Experts of a small language model.
Experts: 128 experts in each of 8 layers, 8 picks a token, a sigmoid router.
Below are experts of layer 4 (counted from 0) of a mixture-of-experts language model. Rows are named router (the router's row for the expert), up (a neuron's input weights, with its number) and show model dimensions 64-127. Each number is 128 + 32 x the weight over its row's rms, rounded and kept within 0 to 255. Numbers have three digits each.
Before each expert's rows: "mostly gets" lists some tokens that are sent to it at least half of the time; "comes after" lists some tokens at least twice as common just before its tokens as in all text. This comes from a sample of Wikipedia text that the model never trained on. Tokens count by the router's weight.

# expert 98
mostly gets: " After", " when", " However", " while", " because", " before"
comes after: ".", ",", " In", "In", " but", " due"
router:094055165123087128170073191141118141185178132151130121124123151142141113082128161138115072160143080159188137146145139107173113148153118116136116076132127133109099132115074133115116033116105083
up0:224093103048166121175183131108107151086097095127138141062100148136134159078144101105172189163049145103095128141119151096128041110141132144144129110103177145122143098115188090130184183071130164
up1:113121138116053170126118147159108142122120130090129081166161132168174142129104176088159085154115100116090179109181107135148093132150128113164121121142155077123140111113135130140082125128138109
up2:101151110151100136072120125090105146154176104109105140232126068132159105136115126031116152074162141137086114108122104081113088186069111126114076081142098138166113126143156113166160108146163166
up3:096137100133143126109152154088119082137102118166134090083116147137093116122141165158099164120087097229129148163078063090184079094176167096148111138098173092128154125084159129122121148117129131
up4:121161151149149130166137174139136121237184133114120173101114096162162129140125076121129143155096150113143118138162132098096122136178142148117108096117102168168055175121099087123114021120123089
up5:161126124122126158134156134084097127129081163102100114144040178100134120184140161069152106121137096230087116122143143130112125197130150154155144157066100137141134116165116097116108212143072122
up6:078116126132165173174146145129201117157151126194122057167136163121103115116154153155139104098135141152063150129122063116072103154121144115127101107158230140110023046073125126101069087126179110
up7:147140160147092142151104160151143160140203186158109066133130148132124167149091104118094176157128181168146171171101137112143029119149096101113102127159130143124113135146107169155135111165187136
up8:126139215171116126082136145134135145137099110150086087181207154136143064182128110136123159152165118173134143116173098124072123099148150090130098132059160125146065122146118193093130105135099105
up9:170067186113205177093123149127117128153142117141141208109161096090113172087134132153106144092186100130136075140118108153131139142128145171128102124134095170130153142153084085100169098102116109
up10:097138133107117122114157106099136103127110171130155118122166083153172155074114168128120115159145157147125174145129142154117127117117116088174109114131103185160078117105132141084126151161120118
up11:109128134081113101110138094129140132105126143197197118124122128121080113063127092134082140125120162107102139071140107128172151147132085154102101143119111100121091138147136104144062090147084129
up12:103045172095128101160162076141133166130108127122103115174098089165110130150196128129098115171145118128159183080147141125145160165171142134146085132179098156106079169134097120136154095077129116

# expert 79
mostly gets: " largest", "year", " important", " member", " best", " chairman"
comes after: " a", " was", " is", " an", " as", " the"
router:115132147053137141134157123128119118147172172171153140128092091100095112059116171120131131123153146121127119119108147034129103071118137058156157090068145079122105097134130145108138102129108078
up0:107141109097149092155088083131161134090126127171128127117182115092084103146176156095122156158092158098115095100123149114136093098133159131123099125130165149199090100092059166070091106145161113
up1:183162174061147052143156195088145122125106141160112098127150149101161104173165115126124104118096152094152123142178122178112115127076167123107152112174129094167148107084134143156115168135121165
up2:093199142132137125066144150153101155142152164160109106145098049140087122117155117132116085152079127142127052165122114103174156082057104125180116115118173091103137102069105057195146080118093048
up3:100137146114166151069155110140108179131089113112156068145156111110141107169128132140145063130123084137182169113141162073147150107110125169145117100132154081162122110157099098094137111146109113
up4:089070129112123171141110133122115105114149069098098118073100091117060127083161128071111077153114104136141060155146133149095132130069196153113126186170166076112057152095156145153151090092068098
up5:119143120104183096162101101120145125149101059125123150121114139206110137173129141133104129075102167105129091101124080130102185116105146084194175119167118106113122143121159121156162148114153076
up6:105156158130095103140080102069130167121158146136118102143134111148111145148087163157158109174139131094146028173106142126146108114163167106149141132135136080165089139107137095064168167106133141
up7:168133130121142164133164143095156136102189219129144100086114154114142153092097082177133148125141146121147088107134111076102162175153137136157160150105173120149127126175069089104131128068116142
up8:111163145112147124087093113158134112169101059137161088170071144139075113183139145142142146089187141177129103179113138140104085126152178158105137202117093116171177112134086139147192134131109139
up9:149128142122130111109163060082189100152145150166156095110093114127060083186135143117153128121136130128183105057087087110059082147073145106108115104163125136105146089140168172110070194171131111
up10:109126090079131157155117116198181176142162142120208125105151097138185144110099178170145127165086093104152154106111175132110130085074103142126153128146101117097116140130122063133167030113141141
up11:062134147207060145121117085115060137187162047089131149170132110115109081126083110137130131091121128121161121154074057139149165129156153114121098102128153160126182158140130117093116125119122129
up12:141114080088098107135146162199055143096147116129099185104168070089156125122157076121133157155081158210104082132159124111134063133122109063172095083119182076144142175117132109144155201112094219

# expert 88
mostly gets: " back", " third", " two", " high", " second", " top"
comes after: " the", " a", " in", " his", " its", " first"
router:120129164130123120138115078069084116084145164184165134147111149112142148165110169067134126151140077156079125124132127078172161094109116103118144135140145115061135090145086177128146159081117098
up0:086131187126128131115127061170124123117108096155112103117107158104119145103054178091152107117111140109155119089119140121088130101156156077153108103085103076151146102125069136108103074084110188
up1:118126124090149110136116165066093138121175110188162132163106122128209112146152099106190141131132150139116144131182174189116154117117162122130195123132116093140154117085122188142123170116151071
up2:130132204095080170128139102133128082105140129134132081139145179114133089125155136155185107135061158118096069087153170145085131108152088156126128135149123130157181104155054075129155079093131098
up3:165094134123196077167149113170123087152091105090163126097170101122138131151149117175120136117124119145107100117111134108117162089156145157141142097154132118124148110100119138106119177161109124
up4:170137118106118105076133182125132151067113130113176109132157100070046112144134164090151124117189075121157082139120181135143139150094109170128075179097162138160122147179133214037111157084077158
up5:091118146150129173123159127148118152162114143090128145112078118112118093151118109161188123103119038167169123130101121121120171137107146154118169144146121071126133149140100150135155117149125127
up6:197100132104105108147079098095141171164065106095090186135149150099117106174097164116156122193136142134154132144151125128126136094129116033103128195070119134218130126193153104144180144136167165
up7:085149126122214135116109141083182141139165125157145062177140103050138158140093132100110117157154106144122098151170107077091143135109120108083125113118137117086166135198123155125127096131134081
up8:139132107113156121222104155114154058113123140151151109057105147130118164150111148152135171130163146091105146118140069099139089158164099105136158146160141148076116085137083111192128146139194125
up9:161085137112110056123183149176185111138164173157138108158174113097109192153134061122143135092123176143120103136148170129127065178160082175086112145191123134104115139112074141077160140141138085
up10:164147127168162137125078117136124104147137110090163135124177095098128179121108142155085129104194089067131148192154122132131210173110103124115184114170136172142123079122124109145153129089122096
up11:150088182163136155129077127127079148104164178102181130096113141127124138150122134150125115170085127145078173126118177097161149111115108133161167136099078108161182098072109095123134100110166142
up12:182067163161183150128080109098065171119166085136126184170138177155162179137176103123136165194148064212162152099146099107126125145109096093131185149120138173131151140123092158117191166119132138